config.yaml
n_experts: 32
experts_per_token: 1
d_expert: 192
d_shared_expert: 0
normalize_top_k: false
routed_scale: 5.66
balance_loss: 0.00271
balance_bias: false
init_std_router: 0.0267
norm_eps: 1e-06
tie_word_embeddings: false
optimizer: "soap_variant"
learning_rate: 0.0061
beta1: 0.95
batch_tokens: [32768, 65536, 131072, 262144]
Below are experts of layer 4 (counted from 0) of a mixture-of-experts language model. Rows are named router (the router's row for the expert), gate (a neuron's input weights, with its number), up (a neuron's input weights, with its number) and show model dimensions 0-127. Each number is 500 + 40 x the weight over its row's rms, rounded and kept within 0 to 999. Numbers have three digits each.
Before each expert's rows: a language model's description of what the expert responds to. This comes from a sample of Wikipedia text that the model never trained on.

# expert 14
What it handles: Mid-word suffix pieces of adjectives and nouns, especially ous in thousand, famous, posthumous, also ult, ant, ance, ual.
router:513493504576514520470424454499484531538407517527543505430486467455510463432448556525491506549557502549442445538512536516542467537475519528475482499538557509569523459513449479456515511461540479481543506499479526484452449506411470513508438584562513422466456576516466537486491503486545541468582514498510483524541504514492532562477513527455550441444467531499441482558455444585534488510444
gate0:443464571479491488569449438448480458549486568459525590560390568518501453460482500460522460481491485537564510530469542459501459503427518525514524537513481453457508439459610487471561485460503536505508471480495493470459441516441451513531420482523471512495479529481465553528492509466497497550531520573548509474494577558471487551480505557449462485463453482517433500543482492504438487495459
up0:475531505457513497449465540518476444564487446513570545460529451461503505525537498522509528443421515446466436520484478559502612500493489419538538463493546567529533537518456513558498495492503464518552490435461473507409503505460527495488553456464487583581557435520486484404549528507531537469493510478521552519499433452497505514461465556522449536492560541513491484524462497450493535575540
gate1:555561552481513485554499425473478475548508441470549580454508450495492496515409560515531538509552448451507529492477501548509457454512474523504488461541524549501467522434515497442540499489525529574534510503506455463458483442438539510500512498597380469485460528481505457524595546490523422515449458485514533455486440545539496510489505516444514462527523503478479627473513476537513488531484
up1:528539539490507535512513386519542475494538492541549569428526538506467461505530503500517423527555500492530502475461536518439439485509493470467449511476538502541518492431520521462545495519499560507519606521491467489486511465463492538476503484564465539590432575523437461519545590481543523468529387533504527583461436486536521516567471536485483425498498515554517505488512560463522524534488
gate2:480552533526457492464506489525495441540566512562469553523507500470546507523456482538512494475473496425533599494502479447530534565444486497397441482505498534501532532442485461560486510406517559592528415481556488451456572425541475536515456518503496459498452543518409509469496539481499550539472521431522491507504496537535477528515452496437510469507532472546538430503482460537565536498527
up2:408458487564540496500436473557552506558493477457503443530450511561478556545466508446513499513462536451468475548482461543494511516543443570493435463461465509498531518502523478525489489525577488535447542526573487515477499472519501515423514473437535556614537520514507549522490604524479469539505531455566528520534489534477432508483522491458538521500542536537462507541601476538536580483510
gate3:484449561539455475471408467452461530504531550445451519477477527458525547511468506503518474515489467518534531482470495442576396483570496479556556461561422583487429498483494514488507502489513488492447521509535518536569531576427446564477510521536495427439476496483545469520503543487530581485522500510493484504481421525476526519511452491414492485518500547550523567562484449540556528473528
up3:504557457486480507428585474553453536474476490510479532426456478524460454466480510461487559463503549506455494445508481510496524508504516491487457534493551399499547489488482516517592581524475529500485420470500453481516528518566457490526392484470475508514488426527502519487502462534506467491408455419448532528478565456531531495532479517498460465447451479558457450394468517481456513567478
gate4:517486453590501490489397449448519456527536473545499524439433411560476519553497469546519488466531486556505497487495543509555557506563467495470544502540519442530488480494510532492464537560553521536483502472491483442440465506517466488496423457489509511535532492523494513468461451484510505498530521515449456400443506542472482567519410485544504522467488478443507535558438453611484536492415
up4:552447410442453488511526520532503589490553521557534522432464456598518468507522502535500506515434586503541495454561433491473450473489487468468492507464507458467456561535462517498504527521533561555408475533512535534518469541537558526507487428489544480458480496509474505482536614509472495473468474513525442490525564412492485463483559506508537507535549498501485574448512413506497497534514
gate5:515477557468501531548473517505539466550468482609556485514460571511526497410488471492511468513537492510505524546521466595509460432570528521466550412589466524554511499491604500478549503562548518487482463522451460549474493457479528487492459465536482476552497510539480485473475458530533556432508458503519475420529479509536476525480470453538541515532514520415452423467478548532452551531480
up5:564532520507503476496491469456500594534578490473525552486448417473480507545525473441496450458478493480487544498485502479571523453479423512445452495465534484423498568560453524465483482468471502510525554507503529487530507466531448467565422480511513574501502434442530519447500450590481519541487576442492504515478468595448489524496520449435475527547587441535529527499513553504544469502499

# expert 26
What it handles: Mid-word pieces of non-English names and country codes, often with accents, such as ñ in Español, amb in Mozambique, CZE.
router:483552418561499450510474484433522523474529518445480490472489456502577488496557558466448514511512474471516467514438542523462500472473468457412440551557496521505453510518497461451486522484552511459511412477496446482511465551489492551542535465522552479477578444596509421531514433513520542575505475513451549462519448505518483549535470567478569554487509503512499532538459436513451496582539
gate0:527469505570509423453465455431478535476480598498576535460555489455465604585518483484464505450461492547477549548534528496590484472452526456538546458482533523481472482491470544510460474532487506584529478474495573475505433547530526498556519494460495513515518502538457499471479491522492482460489504455511557452572511513564490523473442455556578515516519531537412428506506546531464478507533
up0:475453521516483454534538438475436537536527522508505446541544481514442511513534548490577478437458477433519532527449486450513535489511536449489493546513522428554460484514490470544452417446512487454487560475473477548508497460522456470489458500483510534444478484555469475519522453645443417478473510460504545540537459545483524474542489512436522505448516555502484503423524513389543447477498
gate1:529482536501433513530463492530489492512484532574485524581461520430475440513440491487498460568528551463453519510470498482457593503515458590417533491528530574417489487470492490488527474473508453461515446471589541517455468507456501586575492478524545539483491500518466488526540531496539526489572499493533475462476424454477550505472460538441512522501477457460508455500601433515506479557556
up1:550460461540527513483477459565473486499577480531571512537525493465490497467461528487514533450432496532568573496473560500530534498499491457512519492508484562558483497557515518464475551490462550571436468515463524505527562482523534470460472506485438532465427484514526514543543581541494471532483483585508563460526484527451554493478538503509477555536559506590580481564553534516603445481566
gate2:442453477520509498514501488515487480592536500554439527521440462537444474517467476523521441403575549496533496453539506486567533540539424464536582532555527474486450532478559562472469550470520472531458517534418507513510576505471522528473460521557498445457498472495513526500502506525536536546516487458493541472491528470515516547550509436506585537452531482459593534588491412518512506488490
up2:518498420533476504541571505413462497565519556477466538438494426489527469515480504522447414467529520485517540505519501444524529572522480476491486554461491483508428552523468502486412526503484404527458510534495507527548522405514534496489462476514539490516481501488525624538537442452518484484530417533536471449533508484562445500505470558511541532501525531498552495516593477513500584502528
gate3:496461484518443487489465439518530502531536493500459531509460518467566543489514451484509509538480506576535482493522432449533518485531383491487505514434499502456491510504566530466464494480572499467530470552407489536462575506559494518406538470550464524561562459574547495509447525538550491536426531429452558471483510512574458581511472490508511518443455480511507502477501467526406532459526
up3:489479501578517491490465400529523474541485535561442553496445487461501494460468509473474472437503459546504446490485438437511514476531416524438516500475491525516535528543546513493529520463530532501528442507474471512421548526558485516459550443543483511537507446584444525521470523557529475550508464489397546470451513555526424593459507486481510533454457517438406518467500513501452509489437
gate4:466575466548492412516512465561448503452526454463414531559434555440497575494541452537506476479484410485526487484499544391465489439499453533475466503454456460413486492499537474516542540516512550448480526513484552496526491450499515476458527587503525500547547438491547531440597494538490486484468501514496472488484531550446494467573474516557463447453499507501508493510473498538484432490522
up4:554481558461508501462527566550535521555438592533525581501554496494514420499531463468472441549524504453519524543505423528546495479519569513470517503532541513489486423559469514508495558468531504493592452456501509515552451561513454508512499402515479473544482498489429472485547470521502537473469489469471527525474501538422527441512459441527461515556482503528488565396474468528548519526551
gate5:485535490531562481534481506498441482538513478445470550488487459526485445468504480416521484511522524487553520501526464453571540470474495500502488525516553445519495502428569610544479536506487454495564494506535536495467450412490488466574520499486573454588558450559495494503441553523569503543443563547568425485532463529493493565459489444495520522495389474494496473521527503532454474520523
up5:517467453459523511537523525522472509489526445479556486572504515440486537464522457590537490488508524507515483558484472469476494541508536480512555447408442475489475493523473445513554493566552561497502493528524450482562570536437521498399476482505507537489435523430429534469505418521450505503578524456518590564549569494522496463557512543495462436498539486570458507454498448508539478535507

# expert 11
What it handles: En dashes and punctuation between numbers in ranges and scores (1–1, 1995–1997, 8–10), plus decimal points, slashes and table pipes.
router:458439516491543542546490550432539541483465446502506457552543482491549453468468484446489536545563533502481487512481481498422463478512518492515569484566534446485521494519525576498577453547558461553452451535429526512478524579559531487521554482452461522480514528434418492442500492453528521519519448460519504467491490470487401582450558558507461531502558499566519472472517525503513578505483
gate1:499566486510458557536480502429488512452486498524505501514454539469526446484439457478470539502585509443515558527504489451511517567559456492560499488529450509494480528568501389421487478491526555465541419533466530493448450453524540478539517446498464464561493495472530435416564429480432527445525538510530517474522476578464525556520538480486455462514470466546463507524431467489551509465471
up1:556441458555510440550557514569569501565542460480484537569455544505477560512495545505542479462454494541503487507499553518484499500472516543432548566534512482469517533458489518532490495515425456576470520463560427508502567552502477534484461539480525527482454451549433461502400593555521485520484528497554476541436553472552513481429571471480531521502544539444510480455536527484488507479517
gate2:453507445486492524529568529451514513508502510540476492457535518529520476431505575517555561526468497532515422448572473452544487506537465485574497512500537419455509417502590508427454471551521554448507451577453523487500432515464507526472508532558468581525529513505439449490530522516523475496485494496478454426462495453585519416449492477465480435488535511521478567494507457523495533558481
up2:526544441483526506443495509525515485456412451506508533503442467444503495567523470433481505515461550563529487465507501486540460518542551545468491472529434514470505565478455439530544498433374488532525537497545454567553537445550506516525518479492492464484485424524557469480473526485414467523482500513515620504535466505494550553569544557556546473534496495449491475497501430510459482540499
gate3:503452508405478486554507509417555492504488500494462504502589502536531440509508464514449497442552485452455533464575449504437505561497417535508513431470502411484489482499577468535496454529435536516416487504474529460480490550438522504437447525473480477485450515487432525491485530524423530484426492474539506459522477523547494560524510502417477528470477447546539456465536538532514479512420
up3:531454492540515457476498495530489517495495564521527444494509466561492532533549528509550490535458489512522471513411478465541560475489531541469480518499543513473468537543476567510518505454572514523528429480573512545454487432497526470447578540498554484511568535445588481460548484407554522451546503453537508500474544488454474504482503419559525486540492517431430515499489424521461526512620
gate4:544431548541418519478541565469519554502527553440496489543525445507474523508520455538566557515532471544531450477526504487521495536566501505480521524540529588557541572594514479502501477483528427522438452475487510495499499535501514531384456560504509517453498522527506483539515482494483475562542480519566528461447466496530464462470457519451416423466574502482452406484491499535459528520519
up4:498455505527499540564522567450502510538631564564524471547607481490551491512491496499548569520510401516472452405451470498493503503532466514527483518422492550551528486445487469547494482494498475497519467530411504465406491494502483503483451462511519542470473498551499518474552492500484525545491528534428499499512538533536511495490544513520485473509539424518442390516544503536461430491466
gate5:533507531432561466503526549475569512484491476494505493563532612546493480500528515566561517536481394524552459508489493547512488539496522392575541466514527486513549464514451434498510543546469530513468460448495566461495513486491550536466568496500463475499457475502525522542515562494422508454528471509567475547557543545437557454499496487510518488446519547503440404497510459546527482545470
up5:611486463415490510502430534481474516479488523406519518558514457544448508450570531524434484512521496482548504536497502467480540479501508573478526556467533554472548537482523451505521498489553452503491441539496522473472475468536465494447498442550449401459482461454512527433480527527505557522563449546548536471453500462460492451481440525502544411492477504461411543513496502524426514471546
gate6:525532491527548528537526420493511481452460482533467508510457566520462555471505455457452453553589541511463528517550446502505555497531536595570473518560447435483540532456527487523480557459534461482544551441497468461518463548549524476532568469499518465475520561506449503489509531497481489445441504538578517489540500504514406492503516464490610461449464542468491457545490544564510566517481
up6:414480476498438462492515492518421513472470553536520483517553459527493440491469537591512504477470470473454501517418537533540497475544490489455527495456568465537500497542480466471480499530478524529553486500508488482492514455524513515488541494549563490496446467470488553506470457539473507530549582472496414603473408433482575426520518568573469577504507457513525489548493469397514475538494

# expert 27
What it handles: Word pieces after a short onset, often a, e or en, such as a(u)ction, a(che), Or(che)stral, en(vironment).
router:425548457449498520472445504458402546480443528480535528482563481453519566566509495522489542479506430516518515497467483494540500522451488440481500517439516559514411472534492456513471552498510462510497513511487462452539505548531480571489486587463491508477507473576519529510586442455501404479559557531489479545469584495496546526516467542496509487466439451533517496469496555482570427579497
gate0:447532470480470511528548555515451502482552421393579451515585472539443534499593482524535476522476495501528535432523492418538508528524463427502514518547450429446493506420448417422501470445476483515465511478515499542485492518513523485478558486496546514519496452517480430453523486529509488471560461557528474537546521470471478470541448447546425506457525499493537440512524540485450486482517
up0:551435468518520507461497498438514501486501422538477439491514512528466482521565520482550508443457490585519486489594452407547461516510456438543503527511529486471497446547502487458492466500553511464490581508464521510442529518509467486410500473521577395497491481544514538568518491534544487488541503533476514558444449541525491532480533488450537553516602553570538503482513542570492548478474
gate1:461494551477457505499558424518504534519523616443571518482551452385571478474443539502521478428489482454479489562511473541501572546473510447497529518474478449507558456525558512539496507443516461556451431555527513447520488516518461433470569487511497452483492543595472444492610463486485545491506527510481455469501467501502452492488493447437521479524481492567526483514497484511507521480526
up1:484557520469535491419597484508457468513501467516475431478453496525569482597473459491495505511476486492446474503512515527527501495504471522508494455520502553499555504536442455525502474443503486446532487463521496544476536509572485478491468513453419542486572527459501526490432533471516568503495491516512550541425520610469537463548477478438466490589519455552500571455614541473476534468438
gate2:434498508456509531479498493436463510550480516534465506460461568508558534522503497468486513481484458578527517447487501433468444556459440520465544452514468452479474448494535479482516500474538487460470471497499420456482467497520538508445462479541505439462484425528606454547555493440488481518494468539527435585535411545482497584508435541446466504502429475456513405490558558486493494499516
up2:558561542456496454504469473507490463490509491453507475560452486515519502427496546506479480542459450455479427521479535494444555465514501512560472557530516457520491528511489502502536452497478547560591535448426549571471478445501421480487546461494512568558510556510483521469548543494470550529558433434419534481412556453454508479516471455511502424446525482500505529458464481475495414521459
gate3:507476515437549517422451513542523518436504523518454567509560487493484482567551448533467465453468562464493568511512517501559544451496525492455569492526469520503477476431542486574527489489485492493528452425529479497509488570518558513574533497478470507398466496491446434451409478513522507442455516496527540570545463541515497531488441457553486525437498477526462489457450480561492444425466
up3:476496573553463468553544452551514494507551506502491497519498482547564470429495516504482523552516438502561505496568477480504521491461479516600438504426525498470519521551473464456584444496491519500509516578443515552466511506479539474460551439473499473536498459533553587560445518502476523482532606491473528493516451489439507483527513440525545455466592452482537592571496487535529536494484
gate4:519576500479467452548408416550487522471463521434427476530481540513506455474518487548419487486534494493492529505476474509603439478475466494525468570480525535478501510496527502572560469559474462506474504456468500454510535544547449498574505505479531561474534554539465425513491490472561476514468429468516464430479503519431469563460465449434465518484476465524538491549552470406533526487493
up4:530457501554477509522528451515482510450492505503467509494558529517542487489423537495463545540514483466571477489525392556583422504488458494530457517491522483486555432537562440497540495553485450467471471487467508521462627506533483509532491548450530514532548498562553443501524491545585502518486452491519480463442539508507551539504490452513533500454543542511541412468514432484545522480397
gate5:442533491518536436504522448555506597467532515515456500477527454501485560592471445520506498476543507552476514429573541499532449494444501426438444518504532517546520519460486525511448497511487512432467491470524480450502617542496504394463527454500462509500478513533485529596510543422560523463497494495494481500478496517516484479471448454519447383459536547503513529479477541494529546450487
up5:462570544515489534472492466534491531437503441464463508520476505534512448530483525527493465472528516435479562478559495527499482523493485425552489441476512459488539524503490479502533546566494488481495488481515484559529536545482527457460570452490519527493468505493503559534519575397456407523540413548476518509461542473503518528455454441513357440471513480516431436514578553511540503562476

# expert 24
What it handles: Word pieces following a short onset like st, p, b or Br, such as st(ip)ulated, st(int), St(ony), Rand(ol)ph.
router:487461493475471443557487489582518449440478578471533473499531462480529460562476515556500509513548513501535496560525472507434483510534492474519557555444489520486541563467534513484534538546478550521449513542530491483497601493483473466477533493544440499516431411540555540451495504433449511421433430515521559567521551470455500478526524548490481498520483517443509579547439515506566456445461
gate0:507482556465501470472548444560581426555521586563472451525493524475448482542443529550487428513594548432458509470541541479529497540448473540483535489482501475510509474486524477519550519538440523471486559519484474473488535495534467517525512512538470490429486430449510496516489498412482520460493478509529550536544458547453542462495447404422435522450444436506511539529489449496445453471509
up0:449464524547545538588470530495440565457506518480462543490529521529500427495540515447551481503518543497520575477454586521501559559508435510523534437487536497527513464605484543471443511484534495509536429449500487415517517555496509479518538504491488492545529573551518520477446535508538469463550521507517548499420580507496521512431543452487511524538551513517536451454507510517443444411538
gate1:477487494511486482542518445557479455447473461508502468485484503489486527603409475505475465502513526512477459583521545466507543578486475478477465450483444498478463480550443513498521473472538485523506474593494508465463526507553499526543474500573493460472436480552478513558462511446464529499488551580490482501508442555432447527496448451465566543449526516482431528462534557486401395451474
up1:481505570436537438513500473450479437469487525597515459527572535507505562520456494429449474499451469529505446436455617455526497465461500463594495474497534521559535486435541501559458485476511515539480512463478516460513544506483539490527494405471518486492519488473493556514444484520491528475489593456479591514471431489472529490530467576544421475512517496568487494527518480501536495521453
gate2:523505475455495426516519510519517445399503457467459448435569475474502534458485510484524497459567487464550502443485515536531580566509490488485486540548447527476512481521520530445400505477467444534591458496473518408472535509529510535503541475523538512524507523526523547542474474480539559449411457490504459552526458471436497540554474512458454443444540484529490593527493534470508424533525
up2:421599473422555574458536530442514542485490483540538448500513514530483485537574518478476500518493526569579496414481402457516489539553468469439414510514511469522491550541494447482546438502516501493473535530554457565506489533489465498507475566488471511499527476473502568540521495474464423533476532487453472442472501551546472464454551560501557536487501467554494495511498546503472576442494
gate3:494480446510510489518498527517458499417521485463489530453417477437488547496505534519577459479520481486484575481485463492501484501450511474441524487522438499500426498510505462517495475538489450366501546524477500489521512537495460472526470471523479539527515486554495485495544476453532439459426551524518513527533490560434509532586489439547621526500454543463544505459628526439508547448489
up3:456492454462476433541557521578530503495512559448458520465479463497528553500466530470501515509561514539518499420505520526491480568477463531494479482464490468498455505541501433496517541437589491521506569491490473502402501531537490476534569507560505405529473498550477419513497469494534489446436501433603560450574545602473515488475472490532532530505509463457472488540509471510494539506426
gate4:568450505460483513493548361487481481492550508494531499476590537464477509497469507572449441463495520511546492518599571467540487529533490461488580530521442470483403506546467485483491541569512410542551500476513485508462553527525530553482489506533532569512456491461472511562499450473583518515479531526483487478447463490523553546523516569497497466566526511467494490544454459464538466492549
up4:567510519462489508512510539449502542492446438542385452495451481502507453542489478553454521508508603558501448457548534525469566479504508472538576513452507443546446554497478481531481492545546551487601509515423530521528440509498506493509469482502519503461488482528451476458483540544472429483516547546507464513513519491559503495508512456429576501557558512431531476442464467519419492471570
gate5:557519505465475540501387414464566504504464537436535451461536473558508461511548430528441470576555472456557513506537583553557481469485548521534497496441443576507519525464442528480523474535464552499515463443485546466517460459553478521495500493457532490495498561541552526531529445540522471412509506542491477524508440460524472513504456561526505499503524532518484542595493466473557525470473
up5:497442529555459509505533525488427525496469476486499510595504500473478482536517515495519505609554442558442530424469559466505461460481442423484489511470506547513502481456463510508447544462528447483495450477479514539550566568500498465511476543534477465472494516519518474576482606493484508557498494419554507507495553538551517519512589502503386514538511480478501529537539493502485540549600

# expert 12
What it handles: Inner syllable pieces of longer words after a prefix fragment, such as repat(ri)ated, pr(ivate), Dist(in)ctions, rep(or)ter.
router:562527464512489466540488484569428578464523496454529481503456516516475500526437518455462484543571441426525574480443519453476521490543492542481530528488473504526530527518474475566521488477533488437438554545552491445536542461438506462523454512468497497574519452567566542518454536549478462546503496470488501513509538568444552537459409507529515544552427431459539457473525481538455460542530
gate0:469485538531523509418568487430510476484472464628462478507534492435535511502489481484506509461515438523487457537430487433557511498504533440523529566486536489467526476499617500541484602519431465482471436559493491471475503448507546422489502532461498515463536505473495561471575490442480488478503567483565502481520432452488461524540516524516495558430469437480546453494474491455510509499468
up0:524552492510461528439523453434458448494506562581503428454538531471494532423513532507497543454472469508571501464508591476502485528438505489489476509483495531469468453497429474571514530458398528494460506551499574539577511488525508519497485596498487521559535507492463510518564454500504428554495458521449484586565468506448479537557459427500554524467470496478496510470467475510567496524532
gate1:508472499457532483517514547494447454491488528472494489580517453452522410527468509519495440464456478458456557548401484502504497503459486499551554408602535526534531452464557507519530500508442485491468517446511564530470482517489429473525474521513540405542444589554470434479565501505516526502422523478492473538440514505464484514511448455515517473524507541444515467511527518527454400455478
up1:483445458405529472471538453522479515551444521490558560441435479551565502411512478524493532472456475482573529521476544493478497439566479467493491488506427483439480394498546491478494540463489494499445437553522602494502514504528474458486544490527481515492534466513509498484501506439517533494436446507479426465534574555544531539505512439544542555530522505500468500524427508589472532452508
gate2:555546500523539442556454513443505503545497486417590539483466461484549573484507499514504519461522516488512482475439427475512441542426462490525545427526496549452595469471527527525480494459450516505469571475532526477496472474461508513580565490477504492567554561496540545473492529546505529542526567480529469484454530414535497469556501492528418558520465456500575442519523513462456495459517
up2:485440493394402514516557480551529510520487508536447489494449497474487457438477520608578521478480453470551436509491488532398478485518502512509454574450472407442542527481481473523458532524512441531480456534518538465500539466523453544521505556496423461533491539571439500502511455518430453439537570482506477528452569444500504541507446519522483510483511509487556482458504487488525487492496
gate3:546513489431458454532509541473489528459566564451545463592457475510457560550504497480474428544520510421488481455468544483500507551449472510536539500514444448451522490553570513394482462476474534446569489519492460498517402467439468537505527461480542461478532485538492548530570475439493445524561473485465497514486469472456534449481512506455547509578515515501521444495500414461488504480542
up3:521417513452552503574484423471485462459527499490436503440467497515502464490480485545517563499487527510493495512478461490561545575542528503433516575603521484564485453562449477484596493470483566512482512525547458536535500442501515479526550426485425522494485499522463468464502525409530504508481495545559464513424490542501508458429461484477445461488548551565559480452513494489474434481510
gate4:544532542449444474482486472500512473562477483447540534483471567514536481545498574456487470524458519571459486457477541484458512492512509448587551454569542466480471498442533496522534541518473523423461558582500443576420461477510479498444477562547576507523546493466519428465495495390450512493548501495520556517497472479544505489497412524474530454504499471505545503458536485479442515434461
up4:472513455532568511481485500498514503440531544529568522493423439475541508489481463570528532417489569439476483525449445462442423554474517494445473514464499444539480563472477490435505484493470463525553442446462474566505432551463575549546523429412429552521424470524524574448503503496531512492513485492484465480506555476553505483493546477519470525468552500510516519583516531516532490510534
gate5:487494502455543465535504484537466506472566474465501566472459511473552547515549482508530517488477464457459488465545573557502545555484508517570539468496416485529517462495512464521489509504488566540436548453480523485583446468459506564548408486401536417495539489474500529526506521568484467470438566475452499486563484475532482471483571455493533456483387514455458477485567495490526504553538
up5:484457519501405461523560475514518484437516473521466428508471484544438589512546518486474435511476480555497441470450499485473555477543459488521485533531507471500537467541492505456527517560484535556516532492459518469475457504560410506544484500468450467482565407471492526553474581522447537497414450528529514553493485499463542400526497510498469446530535476472461421510468486485448483578567

# expert 10
What it handles: Vowel-led pieces right after a word's first consonant, such as s-us-pect, h-us-band, B-et-ween, S-af-ety, in ordinary prose.
router:489549541442519480495487511464452515563549488596454490574436449513467496466474489476560566537535458530528443512472476521513505464471426480586494549508544553483593476459500479470567532520471589459520493579543500468450561484527479503442490536507510437518445508453461530487537560505461458506428530477551482427511473520482515475526569489520468494454516561453490468527429448502517538482480
gate0:507597491538413471472592452437472512546489483509508487508516528487438483522468496438507488532518537476496466487544505458497497525473518404534528472490513552508526491387533413560511447482444497521472578524433541513437539568464480478527527517497498476451546563500544468504552506450485448529516496428522487527470491477468532455532427487528571521490565559425450563489513501510524464510531
up0:464446579487555447525352521522562515491465480516520516525526466483501553507521520613476524560568522495444490449473511533543482484572523543478507555478467447461516515492464569399438554530538541489503470505520408486537535538473563523552496528490464521538507443465547477478459480500550540451509529467485525505504523518504454529517520531491483480492578479580556484486466500494526492445467
gate1:514489579421550506481531499468473579478488430470469532494409454465484535573456497584550429503434528465496469539457552533527480549509436476520507512431468432473480541474460541484537528455544499517527494527468485480454464557545522468495481516506471542484468471526503598550559482540506477517479496551574492521468491553449433524500479535516561508495491518481498474499456461399563482492578
up1:380467447560483516500545544432471545492505516468539542512503470449520524537548463451549497463478585517477487499454548512507499593431489496523502444540473451491532465524566525428491459493553504429517521509515380544494453498474443523470520549522516485484478490402547491508500503560486436525525515448551503462501560471467479488486454553526553465493532517515525471461540492494582492478428
gate2:431541430517503456531430466620495514528473500515497604502530542446508489479519526412496510501545452602443492559467486445503567484479448514518514479512535460513512537524539577508536502515506497526510548550512538510474492472498499532530496507508500530507513476492462489528443517492476528457414554568426615474545516532528463552437475537483440478473493454446447501511489436477518480459544
up2:524501553470465455521504525574487519478516465601472430428469505521441458531560422467578502566490510519498502561465533463477495540550457463531477561441473454595479534464510490527509485419472482510528456495525555498533507508484482477502509523551471476493557524467383512554512421493483554572494490500456513515510577482555516419549489533468507514511504518483450478428446498483474470540464
gate3:452557477481417538472469449477512533457537498459605475532521518510437477484448521529506529471542510520470549452520493411449471491510495465498529507554545455417500405496497464461473529498420532520495471476613536516487557506568491521504478520495472532509488576525501438465534506536504413540553546535504502420454509461519556495542459509524484524472481510578498486422455502549543509499451
up3:499457513507529513488549565487525487504435366539519505495449521464520500535515493536510459496538441446471497560497500472472499470420506474573463532436427527465516439441491406467523613472487500460455485487468449574473540453429516497483424584500489470501525487466533516483465550456473568534478427527518510535446505470498468452524495495529505517500549515462460446565553484477471525491487
gate4:493495534459452542368463457501517510493499479538389448506403479555513428525519480457460588484490516490492496554485552490475460506475549489453516497524518499535451498467566553504460452451524514465514469422506451472436441465497506502539523530520546461566470507511556535430481517485501463547484492543484434482453456501584564504487481513477534505522402510428555486488463507522507539481513
up4:505496506434474577479453486549405503448539527512424487440473505510537513488439480467487524476505525502561579588488526460541535539478501451523581508476487503473538520538424483471522480498462492435523510461584422519454471449570548460521535499477486514509553458494485527438477511497468445507523474609531409467561534502571479476508578480489490479562475537507541509450525491506515481543504
gate5:522468564518482505547440434510442429432476510541440461552503496490551472547484463457547529398512520475492454513528522470462491472545515501513572487480445536583488486513512476572551473512478497456474497465456480522447537465471502485494527549468594564486419496568498491463489523434487562478453509450469515479461427528580507521463506473472438486502482516448439457524557500534490410537518
up5:455529435556477535456518484503514496452438498404562444452483521470392565519513517468523544542451554547452496497566517466506475540444500495556541508387483558474499481414568521517560453525548520516553458465508521537483514459480436515517535485574474473542421491478503535503488473496564530493546472506482524535471527513542481483431517490458480532465542592475482523472497503466532475498444

# expert 19
What it handles: Location in infobox captions, coordinate symbols like °N and °W, and of the, from, in before places, plus Act in law names.
router:455468515501511526488510582580513457504533477496363494511471465527490450514597522524433534546500573450521468489569542498449539471510595548524482492438499498495463536550524522460519427460517508493535469547439446516547461506536513570527563490470486465436477492472497493481483486447532523431496480503531533477451430517543479503540569508525452587493509486494553556461478471490539519536455
gate0:511572497529478447538542524534442479557506573507550543486582519513529511508552616490477486479525523404462518486471470444544480552553509487446493523527507469439538486434560447482455481473516546520549552433477471532484466559530556561535456463545491438522444486482484474552555526456575508456464544522478533550420448503530468502528560524460499531530471488506494461490516458437463457501493
up0:479544456614472534535513485513519428447442552501522528505536472560496515515527527459469514552523475403488492478478548469552440512472431544549537510520516457484636500505527449530508471464460437490587521461474460477504481470555492530532526520531503470528472429494460489527538556466534539470519511438468537460490487480563470559524493485544489538476421413559471515483536544542448510505490
gate1:530501462532536446534438529490493533584528551536508502444446544486505501447516474533555560553531498483460527460427492463550570480517543495510510414475425495497473547524457567438442456453502415451520565508474435509518532506575504443527486481505467448496536485478433494469512468490492465512411477541531453522524461561509543513521506442525482543477494524445439558506489441483426545554510
up1:508534489514464530541540471562543459529547527492498448575505523502580474569544389515538454490549589471545470532526501471561527458520531506529508503512470498486548516551541501444524459523517531469615446566509482466553473544546452538505495492523525577547528488492453560463460448441468491465436520514462445426508537513512499467517463485499417441548451539520509519497525564525507503545490
gate2:454537396497497466484543531485530521418526538505507487464479559500529477527496470511499453545525476496501495521565531473517457477532529543551586469466465527449452526559519523514494479451534530462533502452530521468565519561545440486455515427462449502495458517515551537481507473425511499482491524541580429489469504519519602464536469530413478497493435436460504530622519481456467524515429
up2:538472531490529530512469492480516522512491421527474471502568501519580444533553460397539509523430562453560480491443492479493548466491482493453477471480558524541572517534498520443564571453494499522466473490519506494444481548488583449511467526539487586490608500473466469477576511546500566476494436512489543510582461514512492489462512491510492568575457525521505564490481539552456519447526
gate3:408492495573499471501440451529551454450520487494556477509512584468501540532469461511572470526470502486507407485471436494540514512537504533530539523448508492450457450518506470421441435457487563464527491542473504524507501437501494529534495506510498466496572513490455382473489528505541461486409511530487456550506505495472537512548466467554467504390448504573491546506485568495507420479487
up3:527542497652457514439443530549502491488530458536496508517474496493487578453515439497469538463499504483491521505479557513531483479482484504534517435530499508477406513471542471506512494535538545524461428521489466569497407536431482474500491523467474482465528485559540406431512527483460503509478453522493483540465427508575533565529487455569506577479571542526496453514500493585513451467485
gate4:504534502519462497527469428520480413498524568483509530467551423492510520495502516518527491513509458477452501463448520471489570497590552440565513571507528558462526511519544409473528510458507519621454559465504510458515579484505494466487430532472513519438526465528497495504491490532502458490404482554490445544455503476549502558530498506520470567441495482463534380476528481508509451534538
up4:496475466494443622549494605526551458449472522515466458446475522478452424431499447468437495512451489563440572513481459521600522524519490486542512463491531512481559441538410474491544506469483490562481469525457546486514499518529534552489539466520483520447597501513454513489567556474494503557510540487483529495523493530452503479541453506425497532558530482492489569508508438487488508478534
gate5:442535507510544496439428477450500445551545480564505533487497471518465468549528437430489536482589412444491478436488532451546480547505431465472401514549526496482515558478541517504477546444504465476540525543472523497410508539464499500521429532512515456442503484606578525541482530398447466528533544505492503506487501544480484494519472509557493462470453492446526477528513538461539505504481
up5:555506444502446589543527511511489509509465492545492489467480503541539577464488519544528537455438535527409527540462480524498486444495483470524546500516488503501491447496503460495478477498468487570562474457517470439624526429550465487507538469446519623553488546481536511466533487497586494482514525518517495503562557455502548493540478480500531544420523479569489556512458468585428496470480